Weights of a small mixture-of-experts language model, trained from scratch on English Wikipedia.
Size: 9 layers, width 192, 26.6M parameters.
Training: a variant of Muon for the experts, 8799 steps.
Below are experts of layer 2 (counted from 0) of a mixture-of-experts language model. Rows are named router (the router's row for the expert), down (a neuron's output weights, with its number) and show model dimensions 0-95. Each number is 500 + 40 x the weight over its row's rms, rounded and kept within 0 to 999. Numbers have three digits each.
After each expert's rows: a language model's description of what the expert responds to. This comes from a sample of Wikipedia text that the model never trained on.

# expert 50
router:504418569549416544515505495504570544439481497543498531495497509495524487494547516546524457428482443470463479462517543511535555495411487513508529474547545432490513551494481483521524430523464519481513499557509541474575477510501524525533548477528523495578433526464530541460476440510461479403
down7:492541571552531513528583481459502525552524471502522452541526464607492549570512508515463556473453454466524513523470535489565510533512492600494437527495584517515498450540527544537562524495519507578547504600514519522558501534522533473540499502413466557477450543483481552522503465524463517465
down8:510456528499474457496409407549564468445508526501489569514478485472449506435540521523609464527478486494483433484535518537524492432454493517453442481486500476492528499496576545520512501487572510452486500460500504518490469547500423503529464539558493511575541445528537443429478508506474495467
down9:501562529479521473537505448496525395443582544474556495548484479494530409472525522506519466503457474441411448523539554549440457528495480515532514482442468532440457529497549569522483507491533499481504448500515501461418441463499497547515514485592465525609463423491439496456528494550498473485
down10:516504413477521475474490492421424480483531504494539435474450529535498538486495573463524470486567495553575491512503507445536502515561551563492594486472544493518530456513440503484510425466489455590493555515531509458501576556493509501434410487512489592466574510518483471505493528503441489408
down11:534481584499408517512406536515507472513504471492499493539469448539469556509453445484421517526512506566445489481518443548538548525497492540482482583410478535529486491485433375483514534528507531538484475457497537557500522444506459543500472517532480513514529499393511537480487427510455464464
down12:539496517466540500519514502519539526512518429456480458487496488524449537513497460456554567537425602514420544462468526542518559510545502554484499485527527510497494484460461549418469489536510482466522508488513565466473451537465476521523526515485447489466490533534514564525563518522522499483
down13:535475511437532478592505488448449505415462487472489569450463469522542507553502455533482534520526457552504481494464541470483474487482480525532468511487519577545504482565576443508586492455593553550553553534552553555474529518469430498573513511490518543532501476495435463484571466509533543525
down14:471481445512459495485554525499539418534456502506518495547499505449495504400503460475482522527508429475527499543493534574470589481511541500482446547536547465557459459402523570548438501435584468467526543476486463553531417471485528545518584503483493493453531546470541511548539491458496493459
down15:510486553517505533530501560495500492527507526488501425524485496509484629517482498452571568556519516531448519472477470477483528498502422528518512510513512536551436501449443505511521485487490535482507610456494473504491454477504542608529501456494481460510580453466557399465496484603450494482
down16:503507473483515449507504569472550566462476516553453467440413477568458498517419507494517536483443481518458533537513526490607512455522480511530477434563576549483537498550453537460502414505487507488524499528479516502491477485556541579475536473521458514440545510456541443497546476447491488525
down17:501436554476516419421469517414463564507475475477437480490440508435583439473469564543513514499561466453532506460487489482405485510569465457495505516484480510471512506531479486513583481577453495521543478543474521540433544497505529523471555453552520471537503502521520515502493513575454530488
down18:516511491488571526476469494530494508539487463468496521420521538563525509599520503485500525546553510567451498501512517449487536528585480531451463450617453431554446516519478540493496450511418464498580546505495524444477491452460494468494464469503534610490463469499521476537479515524484470517
down19:483443505476491524465571467536466537478491453504524536452511495434502520505536548565517526570512555510459482448540588563579479532480526536492487488531606494455537516486471471534465519543584440549470519550550478500495528571488513470588504434520482521526513547553593486451507531454534465449
down20:501548464480506522483518432508504527507478487456540487468459492467458535525543582515498425460494533411457483467509466498496523541429467532451590522515509420423496506522547488516540500437504450524437573575480498494562546451472506520532382504528464530513528542495519481492497516468507503451
down21:523544438438467555539472518516480578494469404533522460457533454508533512494493499494508498533544482477519495518477470460413417518527486490511505515524540453515549556536539483557435516483522534472468462475580483494550507473558466482504568517525475580469524511568543514494472450493447474527
down22:482550443442476460516466501512517569596551476529499479475505558506467534500447518501489506537536478518459469465482513505447496499533503533468492501516454478585474435499483517520568506510463431436492495510488480428493504500463507497519506445437509520510458537411542397505514441540424520484
What it handles: Plural and noun endings s, es, ies, ations, ings closing a word (tests, troops, centuries), plus closing parentheses and quotation marks.

# expert 55
router:459475531542440439516531576533572558429521460517526530492532539553487450515534532441555550457455498557505485526514471462459527497475485538443526436586531476469485536457448502482519455523512504414451498487543504464470472521547478489395538477568535495558524445476505454453500501514489471501
down0:483483503553480533508590451509489505453503477476552512484505470493562495476496518518464464523449409452413523509531545536525518549394511568452536445557498506469529518524478554447408469546518500493514525486525480543506467476505476534497500503523461477551550463489618542540542539512455534437
down1:467420481549472506499552467525496569543515507524520545448492518463468520513441441505465424501526534576457443456513519475458503591444455495529485480437537484508556523566486487561505511459503550490443461455593500521539559555503534494552520552509513517506567508524509424512504479522517480553
down2:515591541414482554549508459509440616508521479511509549488493503491500550492498555478509477490454500561422495524482473481498521569449477478522503410476531423586514492487474498484523582502510487476481488521520500543482532483432493499436525522562452542495508472537496562494519510460465481459
down3:563486487456476479417383431529486555501493481611487526521485506500421545411507407507539479520467458496529516439462477490481461519464538478476527532453502487439558413478498533477620502490499559418498490544518557509507527475500523520468454486459499483550535424458517527532512517487469478500
down4:456546440440433425486519523497537486512531434465507501531552438495518493451450567419486564494532511504531503477531423456439466505473463488483489511512505468451502578434486519476507481568510494464483509454521522513388539483564545572411544513511521514450453439510502510535500477534514470465
down5:506526513497492539498544462545420556505521485519445529469531509540546548506383534483519507519454550537519487489494468512531525540542447526526561546513464551530495537600492461488467520458477580510512559447463438537524513532520524463506509499447479500471485484446503558458506496483441468522
down6:535514538432477469538520515503503480508529542428490562573520474515530565494496571554480550456539553562489518547506501451522412487562507516577533563509478533502527535541504510534518543561436553494564501465487502449494466468522485460512556470493528458500423486431412543475521540492567482519
down7:451534444472453485424502474477513537485511450503596497513514551453483497494532465484337482470411478540386518507532548561534445502500543449471476477424453507495526459510507528546506496470538462450529489510536550507572485575427547548514528487522498521488512522528465502472486476479484510442
down8:530521502518500486532489509457510474519480376440571494472567570501486505503512472472571479530497515490496536567510483453515469454450530462516529532512560503552497510519463488497476585440524486535452493490483484536431501506493551445462514476549502544506477487539467421551476545586468508475
down9:498497426524473506478517471608513470512448433448467471474523495510605521554500513476518515516521441518503457540471474461454540499471483537563484487549471582561505547495456469489457519537482460534512527473420469504505490487595436535527537497497527438433546468459514523493419512469578403486
down10:501516546487478501457469473503448567509490396500561527469445493527510521442611445460526504495461521444532572505507485478494484466449470479478466528514471463437537491460469482497482588441433460526434540507550490546498480474409465452497527444470470503456516444473469538526524472560497399480
down11:519442529436515518513420452484462507512476484492476554521474523496489499532449516542480497532520540502554575498518441451482552509538482537544520525399594519481511512461506468466474490457563446475526547500410504541489472465547585463536580490414555488437538521492513477519558469476541551607
down12:467453498520467517504490502483485476501470529529457534542486519488495490516526528497512451471483484473532512529582512454590472453573537423420574401524521523419480436505474512558508442511510531455533493504520494491523487523514454495430473539533442453498580478491520481465493555473391451558
down13:511492586497508501506430530495543460459519526487443473419534427507494519454496450488502420472558525454508448599501531522507494468527473493554540513485521480523533506490460492520491470538548505525480458482495454537537509517543559567452566531529518447529560570468520478540497471512586396498
down14:506506500521509504500496521530481467513573554478466490587549593502533507483536553440474539532491494497498488446462508478445525551501537520539485510451545497562535569537538476535454584516524527570501472536503525462373549484485507491574512529476495532467516537460477538503439435556539491498
down15:458462482512516455521483469511426533540504448519481576524572482579421550581506492526514542465548503564499526489512479437542451462539481415471564542451474470555479526516480538572548516434470500434555542521488556517454547482451482455477456436524561421498470470474532541487520457467549475491
What it handles: Single vowels and endings inside words and names, plus year pieces 19 and 20, such as Ontar-io, Cossid-ae, P-eople.

# expert 27
router:494501459498544545545564431554505537470510420490473472528436589509537545456541539482544557491533480552519573469518497486536512468530503542464496494556439475487486516522579415550450518544445412497519471547523502457526411563478456484540525442509498453515600476484535474442502549509494477503
down0:551532469497548570521443546462468492507511537564469511509494456457474455497572467467579426509550508425523529555579506523434508496544552534461541540506563503542514506458490527506472464488445548524486478510530479498542504505562433546563444538546507493444484530509491554525502461493482461511
down1:516448483535419426446514527415486525491506530485501466465434503467467519541532548503473521469474509522448506449489455520446480504501365420519561550473487464488485521540464443480464480514438413443520485482426490479499542403481500449473472469497519481508463512536528489513518551524564423451
down2:503462455475527504499530400521511501453473468445427480444499514474517517460557498591480481507516482538469483474556470476526392466487516477504491597566595519469538506473470534470469446511526515447504512487517427521493452525512581508444559453526537510510507523554481431495417461497500487500
down3:542484563439518530468520517518509518507463478562541417423501510467427546501507494519516519510543466497480478539478535513474424560399470499457524490580471432497492557579507541523544526538534527458450534482499519492476489497484522508494541502501514476469471537420488526533514508502479478498
down4:473407533478475569497550487527484515503467494502466507514520530497494505507520530463500502437458509511533507509514476581491412433521523503404585548535514540469528527515464560530507418446450496481544554441538520553580447482468561539453450504494482523466448499482497511497470481419499488509
down5:487531431570538503538491521529460530486435459577481495512429490569484469553464495493527526458548480493451527449469547436489483494539527516463523527544513465451502524502494492419470499521493509523487491562547449412554472510458457460488475426537419528490546601445477464534428505511495443484
down6:511502521516455496558550476462517426466492525446593518528478489556535452501458529475491527555496540509497520432553556550551536550516532497528506511493460511557493496560432425484508466535541586579452511491539543515508473517534458418550466433489499450527490488509472516393588560451472458522
down7:481548516550496416492481474501540521579498492530449490517465462484518538493520551552489556467456545498497518522562573418544516539547554482471442445572521450542500520485454494489530426549472495516473446482509461535486515481445480483504523415529469540480524490565478537462584513501509531440
down8:463464476478475549495593537440500503486453473530596514526473399494546484577514475533496530478441515553536495576574593452519445502495525553486518548482506503485561532490540511592516482563474497508494535461489574495520482523533486488488525477498498492583460492501516539508487562523543526518
down9:479431519503496478498555583456532540568502476494512528550542517474500486468492519479562504497535453556493519471380539518406434417465613522503509534436402507499543450503516456486564551493536517495523565466499485508528504519475531524538523522496469472495485615503489454452484547542480545507
down10:477508595545461473456489496447532479482532552502474466536520530521535461528527538488520487449529505546472440472488541493493525480487579559468463477468458484486552471485443449519453551572534448538474393479554473486477523498584524475558395529475471456498492499477557465443586556521566505488
down11:501428501506503498535492453506495520519470535588500601489478514479534431487465428490450515487455575562471453491467492587526555506527524487493510528506537495462438591476479503530463493547487540439506533484489545439491538490506546485463461513512535492524500497554488451487538527502541500501
down12:485537504483484450480544461483555546485405512539530541503449528505536567527511444555503480484532480544462439550502453518488546526548489529455510539557562501534538483547518528556504462485462506515413466515426524463495552468445508464542465423500502432578522539496510424533511525459459423549
down13:541504528461473465524539627497468478556433512499521474489536510500515461521475552510526483532593475526430486495481514438459488556504500448506434532506552446424456549429576500472559507525567518532502448508492507482496497525522492529472505458489455499528553477501448561543507512491461513518
down14:494459537514535442457462530467513515487498521471464473506532558460554512469474468481491520474473473509542512504475579561488482430494477494438511595536439475530495489413520447472438506473510439568408562460522488470536472502495482456510482460528422442483465549493504487472433471521489393551
down15:511479543504512563570514529466522517511569487585549523472513526396509452475501485527556549543479458541449479453515548465497559516494553559556536421522414437473502505450445471487451489552519448539489538504486552416512515592488470539485475469519499485516510432506462476408479471521539512498
What it handles: Capital vowels or short pieces beginning a capitalized word, often names or headings, such as Avery, Aetius, And, Awards, Ectatosia.

# expert 43
router:443518436458485558545418510553483469486531489447499469513487449509508464492495487567457552448583583571557530490477517462526502437471473514536461530418449433510489517473493459508556538556491490470518495496437519495552451522529492527523516460425512506457551446521555541530438443551510516480
down0:512500522513543476497540442478489435473518534448550431473441466541537522510472471528558514413480536502482486488557496517525546448549477499491535514568495416582563445519518520498546544467477457478460543504530442578466550446552505511529516541423527558462543476503439549481509506485512464467
down1:487510535503556492493527534541449495480492507442490530536531460494496419505482514501520594498498548477475478482515542478456539529439440473553478498468506536428414561546504497481403512482466593495536399536521508519540479504422535518526467503520537512510516499589527528552484539507498394494
down2:582455493420489508611513546506529506512529501526486537476540477481538449480497502524435471498478539524504452483486541559477569525436534472435522495564417547567482559456529480464472516482502454561515498477418614476484509504502583524488589420543531480452518513443601486472491485488487532527
down3:486527523538505515420547517488441507505510516505446523458496555477500460470454497551436552452533520420464492597376539529506536519540512507509426500487472504495444481476505463431561524522506486501498481442410499479494446520519485539530463491424527595430512493527498501528452521508524544529
down4:407513522465512438438517474534482440537563448547468471540475560450473499412547487548461486524534561549463483470445506579478473451425483455449413479514464467525524489499531509425453497465570462545531427569530477488502493488471462517433559515544529466518521553441529506485440553518495466537
down5:498461459476473483464534436528495539457430459552516533500484545485556501500561477475513446470540514474487459529469472625560548516565528479416536452447471529509459486576528548485486509499538576546523528538547471475522534515485502446479567512487553516521491442445477473494593538459521422500
down6:491509554497516397518565482543493540454532464513507489475508495514381457468532480437542504519501543513478508440502460526487476550424459481454457509522475487482531388507531503546532497488478526533473530497562591459509550463469496450498491538469530543550473607444539542467444517566514540480
down7:545473539528544472496466484496540484487456543494486519409549428490456486500553460510508464465474474555534541467560590475487544483505457510500477541481495444535523464500486573566489525433450472517459534451456532524520534537505571462535525504474500464510515561501517483541535483506546465466
down8:570523513454511520489467522522484489491473560426513458477549515526505552416446523459539486514552584496522479396462443491491472486494527508541476508450504522490474529523586564486503546504476506508508448500474543482456551565517551489531539451498562485531492515511452476439451447531452493601
down9:519466537500525450534488533457454462494453545550461476518430545458436553552527493451540447516468425506486466542501507494536526507521447536481509532491535425551516533481500470473537514472450390465507515420440534494443539471439551555472546447576524454516485438538497515477505544469459411472
down10:467475456489513527529471470544469542501526450525517472481544564457461505498486545541543510525434504541494480488464450415495473514517568435506480450477522477432452491438510530518517545487505485473557510551486491524517486463451411615442545527520512459473424483588494505497474489459447511462
down11:423544536416437536471431528517520524402518484511492502481526495492436466530464493506454535515520433444436489507479529472482471459548447506523502554505552496507553532511550469561556518514526454509541536489539512453560531511571518431454507476496443464502482478501455496493497494466481506532
down12:494447521468457468578572561540558512522613553459527481523571544537513472476562494497500552520496490476484507530463524495470507537461508482429505448530440470461486572470507466593487496493571472488465524520486508482486546458497425429506514510496444427536536497461475553509485407549428450410
down13:455454538544472514511501616531613432553541535528456450549465482507459459515466451479528509534584548522426447471451498462595565492523576554540486506413467447467435500474521477493510580455469573472418459471462503503521498532412542475544515526500540549445497551463461508475538465494468485514
down14:542467533540442535453525405557485476428512465478509560408478525486539477502477499558566500497586406544444514493475431539497493538490503425587443472500492525434510550551483520518489497510518537483480479517473490453495562426511509450568429476488591505459501527557461574520486543420501455534
down15:521501508489519494464511526464583490529456476533531437466564482503501443480582500511519600485470544560529512518475458483504427519508470509497502480483473446511481520423498396555602486482533507544512483515531516625468541479428507448531419487528470510438427471515497501493507517523428584494
What it handles: Prepositions following verbs or nouns, before an article or noun, such as returning to, confrontation with, supporters of.

# expert 21
router:512463537539462512506478549552549564445532443500566545510471543545597458537515525487524540447506435553539549483466428473493527485474473571534524458491534537447480560529443468549448501558470511502449508533525537430507487504567505556491540491532535554526490464453541451494489534550537501543
down7:501529535488471501512487451447529486445500488443553499513464454506504470577456442536533555470489550514456567507522478531496474530480522515463550499468466464526564479489554482578516496527497495540506485455503504457501537491527536460570432454433428555502526505495533455523456450503488519518
down8:527493449573515457531503526555498517507517467516599437467524551487463530461556462534518486465475469472557415573493462595448500463408477442472502456529531488512448410446473468484519506511501440473453541536496518416454527480512512554526493524526519507477501465445547485518524533483543458524
down9:562495495464572507505523452475446501564524524499394515509515540463454516456507512501494534481508497465519532473514537567450491549485486535458437591471565406426462563435461518531459503454510538468512469489472401485417465533428526482534576501469511433526560489481567539491532553486462466503
down10:468469477542527460573401512509417478460474460495493519548521475443513525468449465480520493453550502500531483498542499503484461517539432565468521481486455565453428500529571461569498528398489507533534501447464555406494542451464482481534529465526429551462495417541497484438465518531508510624
down11:490549476531403488470498441519546465548517550494475495511573490523433492448481534443469484496542511560499498453522480510573429480500510421499501476494459528481475562480507499522562491528393525496500576379513472439475515517532528547443555521534528496471474466492473493529521517423548487560
down12:493516472553441525514515531504569469522536540483531528484475492471531485561482517499568575450509611488524513528491528513524495427468546460488465518493468525514551556548529412488457545516511599501555529486496506535525449467551485484554483478441512443499437494526493500537485462504480519497
down13:551495491491419509447445469564513536479513554447463428482522468467539470519503406481523461517530502491478514539518513529475527563432481488552502507474507545502481557489497483537562521533437578511527534474441475467406503549485501458507432567514510503545477444556489414554503547471466473517
down14:494515492530495448419436534553487495510545505543465466471512508461522474543477501517485558459431478513522539517514483461495509560481455563439476510580457498489480517554412496530534498521424505482477452426499531489537501551499546446489403529491487398513514487487545476526465496543463565472
down15:451550436519499497503519511545473558544468450418484555431521530488503502542511540460427548526521484461483523560464564524541509537524504524621467526528536509524491450531577461469404469516528496500482538518504515534487543517518554498434528576550463491442466521566504408456393562497521534539
down16:521504503488456529477430478489463464410477509459495469522472489521522505495457526509500536532468460419488518447489475445445462469490410495538469567453493522484497508493490468499459487529509548512516496489425456427469508543476490491554447518542533478475508519460531480490610438527492492505
down17:524460480420543506541533514434499491525470471576537551490567526507537570541497456533473537495437496471528514538483471462530440470468463479585515568522493494536503527526457434556497522535483457573543528478460464459543519538557421532527482440518452481447460554562498511478487463479486471467
down18:537527482494562425476518533523490518540445363517398551489524482526436536444500528492478509507516513418497470501529553519520484485512514481402490418517497535458444518545488445529441530518562551552462545544445517521495514553498555453533475482522461524522572486554526427530456518530515569470
down19:562513450511560455529486551502416506437456545553541493463439511525621443522503549546515474529477530469544548487562462604539468551513542530478534522516494463511570480462449511564494485424525441518421561540544511538532542510484524479466541457540520501491536499421564468529515490508557512543
down20:514486476451507493528471517487488580462535519484465514463469464497498579465521580549528563542505475476499474515512511533505527519479504484431614545520583510556519465473518600474657556489500488511478431430528496535439518473425554455525506491520415554531524525449497474484482496493484456496
down21:527599570487483496560494506540546578601463486463527405422502480498444593549536543489510508530462508459513455563531439487550490450488511493555470547432474502499523512612451445517506516473563444553453547437461471516418523511488517484458529499513489535589523457518500544581508553534459537488
down22:539530506465493542491489522537481473514494405453545518514489528492564502550499466502538447455517518574533501483500469431550496463541548521470506453468516493513506584498507474565590560561471540491463506508465479494491533442494440486561561449537486420498555530422492544509451555497570439467
What it handles: The first two digits of four-digit years, like 19 in 1994 and 20 in 2006, after "in", "born", or parentheses.

# expert 36
router:488490457446441524545481470519512478500547548453480468537466482463535478556479540541462458494538491548553516537515550461437484549471435532532523453526560468481524495427462512526508494486494447519425513523530522482486477490530517488408542557443528515459514546485517516499481430522477552524
down7:545484473600453451514499427570546519529567485489480504537605495492461472486477501423433488531539505511498399510533540576519510522451441536495475533452523503454531542481588525440476503587442557513444466537458527443495457501470541509497500534511545496474501497492600460491454506433479459507
down8:483559555524520516478506523462493477423505522537499510491482489562480524464593534443528518478499465519495482566492495499573436525471458465459486550549481514407558501522578507516481507517451497394516440447396409491483546457468477527520460460494475530512524481461455519427450469538525435456
down9:506541534527497522530494498448497473462572486503501457468586521457460457583489476500508488524572491442459511487593440546548483565546503553467457451527426451520534462554527447522563547441528495546418501570548482498468490566505510446506502484498549470473398487508468547418517500491494501516
down10:421526497624526510486462526504416476489510490479483462476560493441538502409580518442512416500494518512514455583511553528515511459484521495497472482501438513465413523461516577623443526496449487452474494430490512429471581460488499494492493478522548491416517477509506595487459504476492437532
down11:505535512546466510522540580452476494547517527463507503458501491501489540530555493599535573527492561544496483516549478452515511474481451498488458531442431522441515528509537506498428526530427499544500465556448480472496491420418580481505548482422481461480644484526576459456482494488462420567
down12:518449597431591508515487506546514513481515496436515507498441531484437464505525459505524389485550437497446508533533501448539492506504486396557542521524557534447537434497509523497488541436528517540551561479550507547452456563565499523549491503488550476454532487523497563426544460524417482477
down13:518540412484435440537501438522489482478468511482563490557523486542496446481543539571491417503560455527545578492555446553509523486413455565440521508470501515529569557462502450540479520519546639417506505445493534478519449495500530513440564499510523491549530527479516482476417502490491486509
down14:503474488541520459456487543600493505518492475523452447521451493384431522509541558493441434488538537529457533513523509466470558509433459504437516441508461525551517526504478456485506511574476564449501500523463492540546504448547534489412515518474515461484542486471489388493535514509543483484
down15:434552452482516464542547582516488531464480516548517503506542509529491480523451492459510456551566449524447486472560487523543518553597466451514436537443563497545405489505468485516467525508520510444537477482457533512476504555509475549494450504535442539521521436528539511524474570499555435478
down16:485487553421454540546465542472480541542476455552463480464457526464534492441494528529493466532546474473441507563571476545496483468543517558446517460510520487481536522468447478524546618487550538477532515528481558533535504541537483416414552499494532506537531466493558509508468531476574546551
down17:502519566508528466488456514425515452539474469515428423434553479535553494514506521472536443483525501448470481478502452517507526532496505534501424512490477532431448461501480588564438475485461524517465484507500434493450512471516477499527514515480483497558570533509529504484567547529536511503
down18:508429505499510421431496483548485522431490499522461569500502478494546520483550503495494516501478498423525500421536528493520376487511537464516431483455465560517533509488504549473483421532475556458504425482528486582490526451442486479516520482546463540547480495514476485442498472407518555460
down19:512496426480511520483487492441410417521499445465468518495434521506501483492524492515549511449537463447473474549519533434540536517502538419542407527506451457501498432431511507494475548510524540472486482519533434506498542443488492587439525521576464545466509476465502386433471431417568574470
down20:468557516507431524525533492465472475555440490491512510464501457539424478499482559494474567517536494477491417458421517524507538492507478471535508573544481561498531456511594491547549511490584493452451474414471496585510513504478567544520514464483498458503564410533439464539496517489485462499
down21:480560504504434459484460547516496545454486419496494522536541426538491577560462464476445546528525473488506507457505489437547521557490563461427505548428532507470526467516489432478496487610507447499531480484520446433507498526535490539484526521504518487543476573456478365500536376476555516532
down22:462579485448515503418479497449469541557521564526542492512410513483464511524493441537527435535534485531499549509442510520475546538550482521449462495456542539455540535509451482494500557423541550569456528535574549422482518582508468553535484505562442405472446493512489555533515461439467458529
What it handles: Structural punctuation: pipes between table cells, colons after infobox field names, semicolons and slashes in lists, and == heading markers.

# expert 8
router:491437555537455544545506479543531549448460458442554531558453523519547442504533531553470535446487453547484535484446478436529461468502475549557546452509470490452500550531522455536435485543450489473465447551551547453536468553568461549561537488520550452453524509452550441446536536542462467547
down0:454485509514457454429513495524464475443511492429569484546507442440521538509487527467468457541504532525431523461505448486490485443436478514460485490499452522466498498503428452489567480501473508514543513480522502554520444510529558478555547525418494555525501498437567562448480500483506445484
down1:495568527520497506470484488449517539441535456499484477426463515443548493558489465506480498582442495505537509478463533440466554494501560464577530486393487486527482436546464510509591588571537437498406530555541514499419443544448500519449480515506559494513482468565536499445553446455465502556
down2:452453504504492593409468489527528530460502487490420555475458598524437499545559482581526468484516536483545519530481479529439505461491492549428513407529482496552528530493533430501429522484628487542435467491536516464491556507518475445439508449504540486511479498504510571473497524436558510489
down3:525527439458465537548480524497605535549525453533546452510513522474482574483485504452450543447523538507512502465467429516458488453516618487448480481533482441499492440436492472477498484460450523530407520476508492528525510420488520496474482475572457496529504473501467499554498492511478500416
down4:496545492532518533587462488563469452485493431465503449510574514561534459497536551512503497570511570554439519565448520458462482540493502529371443441486518552518545556514604445529494494456473530483485508529460526453455523481490474529463485544466475485521558514497452466556438425526426626503
down5:495463501503529524523505414474414552516468516466495515531436524486557500469529559456545538515427455405479539477542444542470482608534484499555511422451559512504543495499526574446445447546466442494521538468474482563511462498543500483509485431531473457509564507553468528491497472515461537481
down6:530524539494521604462498583577447492571523553498492447561505435409560533468452428500513483515509460516547498553557462536537505469498508468487480526478446498514509487463520543596516477485582483397514443462447504507480466452528480477444502485505450452480553519471475468525479520486551518498
down7:479490516440477477537545482472535554482547508493542561474501501460518452558434515571513452533540408528459544481536469497412454501533481481486505549479508488357529528463493484558509559526522545490463450479453516490484532479526524499487532481496515480515505498504545457578473489497485517507
down8:588492531502481482549503532494536550590517456523438486490523453506428513522495564550528467449503561553516463511499496547454551466462514468502532470492454458455556444526468473546493469427448504468562490606482492485500465442447502563556570513505527538458449437506484452545457426498518519546
down9:511513435500554508491600504530563473519533454481537543519501536499518487532554478474470388533484465489517494476486476529546524512584521543536534554496494457549507440415490470529471485454472442515511443554503563441424464557565559474559465544485508474455484511498482507496550495484552513455
down10:562500520505496472556486513544503570492502541504568463426440499486485531484570563512515499491557514462553466526530557476428457551516543498499510437465486455548408550546491478524526508451540490561464445571497535467548542481464556588518504540497484565444447499544503518495477529517525513423
down11:520492490542509520598522507473518560499481460537533546557449479551499552512430470491551524519496506442436506507441448548507485433516486482528596517497548455460569553478504520486506471492522465452445550494629450471493530477445490454496460514547502468489519471505550473455505496571480476530
down12:480500499454549513540423492472549471536437453506537408411479517435537473512449511536482485520514520442472473495442516450495458511510488513523462548521448494557487487500541464537555524445438527482546450547530517527426512566516551473466514490478485579524518471523432556486441495527492490573
down13:428564471485462547507458374555528449540469478491517490435556532469531463468445515566554465465545501525455454517499535476548480545500589510537466455486422471484529440507490511482533560510524527503557537459602560459531519463493456488555495496505454556520531443449478446528476513479488541506
down14:507535483491502508465473538475476565422437482469469541492455531520473488487498521460498492487506510445514495421447497535525535465504435530458626511466462491554497516446477507540473514480479530527466510512471532576619503521520454504496484524504456523503519459501496513547576509437550457503
down15:511538491551464519466464413492529561450474550469509506462510458504489520452458486426510443538479571458563619549471518497418517522480533443493465570469483544562506482516505544504485517548550501559418553480526497479516522537580498510546546547536559487518581511510461489484528502391528478447
What it handles: Pieces inside non-English or transliterated names and CJK characters (Wharekōpae, 鬼名模), plus capital initials E, A, and at, contin.

# expert 48
router:469452543510505544556468581566531440528510549445506529531472386546531469514524481502457449509489544546536488499499522434567474441514490548549524462462501459470513461490460479564516481506483466512514487549513500462465466496543471497475517466471515464479454482470529529526499472555603525521
down7:527505568442447483491467501561521442529534508496469467542407474368493479586528482561456498527518577507454424539487502497507482541509496427496541529502496524464459579529454552562490436495482479504531513472415481440522513468497492421554560515518491595550518513508547481446546515510462525525
down8:533453487476479478504521446525451512456557448485478513495471515463444477521545505521509499502478493463523474492488534523575524527521489471559446470485439470537471580553545559454519512554495466513495598520510449447428474414425540499537500492518531479486430522441503475464455444512456552589
down9:461532498475514508461487522512520468480491420459431493492459479408455451431475498487535550543453536451471523481538516509488454475495540451439488484523473486391569489472536521465528538536554550489508464563441456486541493486462464502561495475557495481444469567437550551499536549541471485490
down10:482531472468457596503527509473497472550486404524587455440536526488497435545503537569495469535466482455493493504462513514532514494532456562477541464501487481526398518551546509504468507548500520523461529547524545514546600458533481522595524557497442467422527489487520554495526479547485507447
down11:500441518503523526493481541544481450454476584547556505413447496469488486545503421497526429490523488454509503456499551430467549459537516573529535519447576492506524523476550511518545451433561451530498515462486540542540499562493497466564471446460527491506527533477476477511435392572476532498
down12:491548510533512551497525576498504464560472505481535556528528511536383456450546556487483434540428535500479549542518594465464543423537475537499513524482495510473541492470499529420519523572494509446542533489447499494495501476527497473544518545415478461554561499534467544515429582480480458471
down13:553472457439476595528482530518515495504404454505476540422468513468481501507527415510499499389514488460493454567519491552461436546520502519464489548537536535543483484452523483504562550478503562458467510468494491510443536548495524483536552478398449531504529480575540523471491459490452535460
down14:531496506488567472482490530488536493546500498507488498524525554515490450530518446496460447556538511498468513508535507513537543493535466567482493447492467469466491456475472546470444510599473478485472577525513446484515550455501463470496503535490421518579466464470524487582494561489469499512
down15:466495474565526450580530475487477538539507540437485481494502529493497565528487503399414452497450615500568540507529557465520509502532436532510499484500422534511520539465491530489461525484501461519521455504518485553478487514547455512511548554468474474448423503533505531593440512499426475524
down16:500521518452494423460540508441456492475564445476441567464429509502424467564506485555471483495505503538485498531414523429450501498452528478564473482544565526498441500434519520501452571539447524551447515539506434506471348481536536492522461434501469463482512410526496477513495450543495496484
down17:520541487479506516508511514467521541489466493522406460582464515512497533502515473516535538514499467473481528456554530525456574493445508495425465545527492456512512543472459473430533576484514484514531570453461477456534506437507475507527518478571445528500499478497522511508507466584464527483
down18:495466513481464522453516467524542496556530520474471488398525578581490534497525485511548500461544480443475528440499480511503520511515498450491503511575467471492572469475431487518503530544508527434526530515496475551483478459526464432422494538534503474502467534529460520449605514564577520501
down19:506511498532480442417523515452464435512514564483517505487523551532522445509539513467520472476456468440474458508489510458503544500509537436517474541518460473489568496495487518432531516543446427492547523523489533487533534593528516507502496570501521525512466488528455526522417417536498403592
down20:550486495443474474521514395518479518501518530579482489548553431478541570530563474498477448535485473468532563476590496469466513505533516482472438451495507500535437500515441572438520514461509469581498511460507425549571493486518478525495585472484482510498489496511518516418474522492530502469
down21:440508506499515577518477467556546462506531514584516494519481480442452584512473482476485547488510494527470491487556497468437486501461476431521498518490547526551488422546438479487484484473528473462528531350537510530489471442455525530469512508506547479506392425475478480511536396507538523527
down22:567531508475523484589510555541524514515475633469545480534474420511506461508522522504494552492551408493481461568506530424486490465448476455534497462502539445527470494472446441494487493467471478374502537479477539542534556459471510496473450479519510477510395561510462515536502495524487480505
What it handles: Pipes and dashes opening a new table row or line after a line break, as in tables of results, episodes, rosters and elections.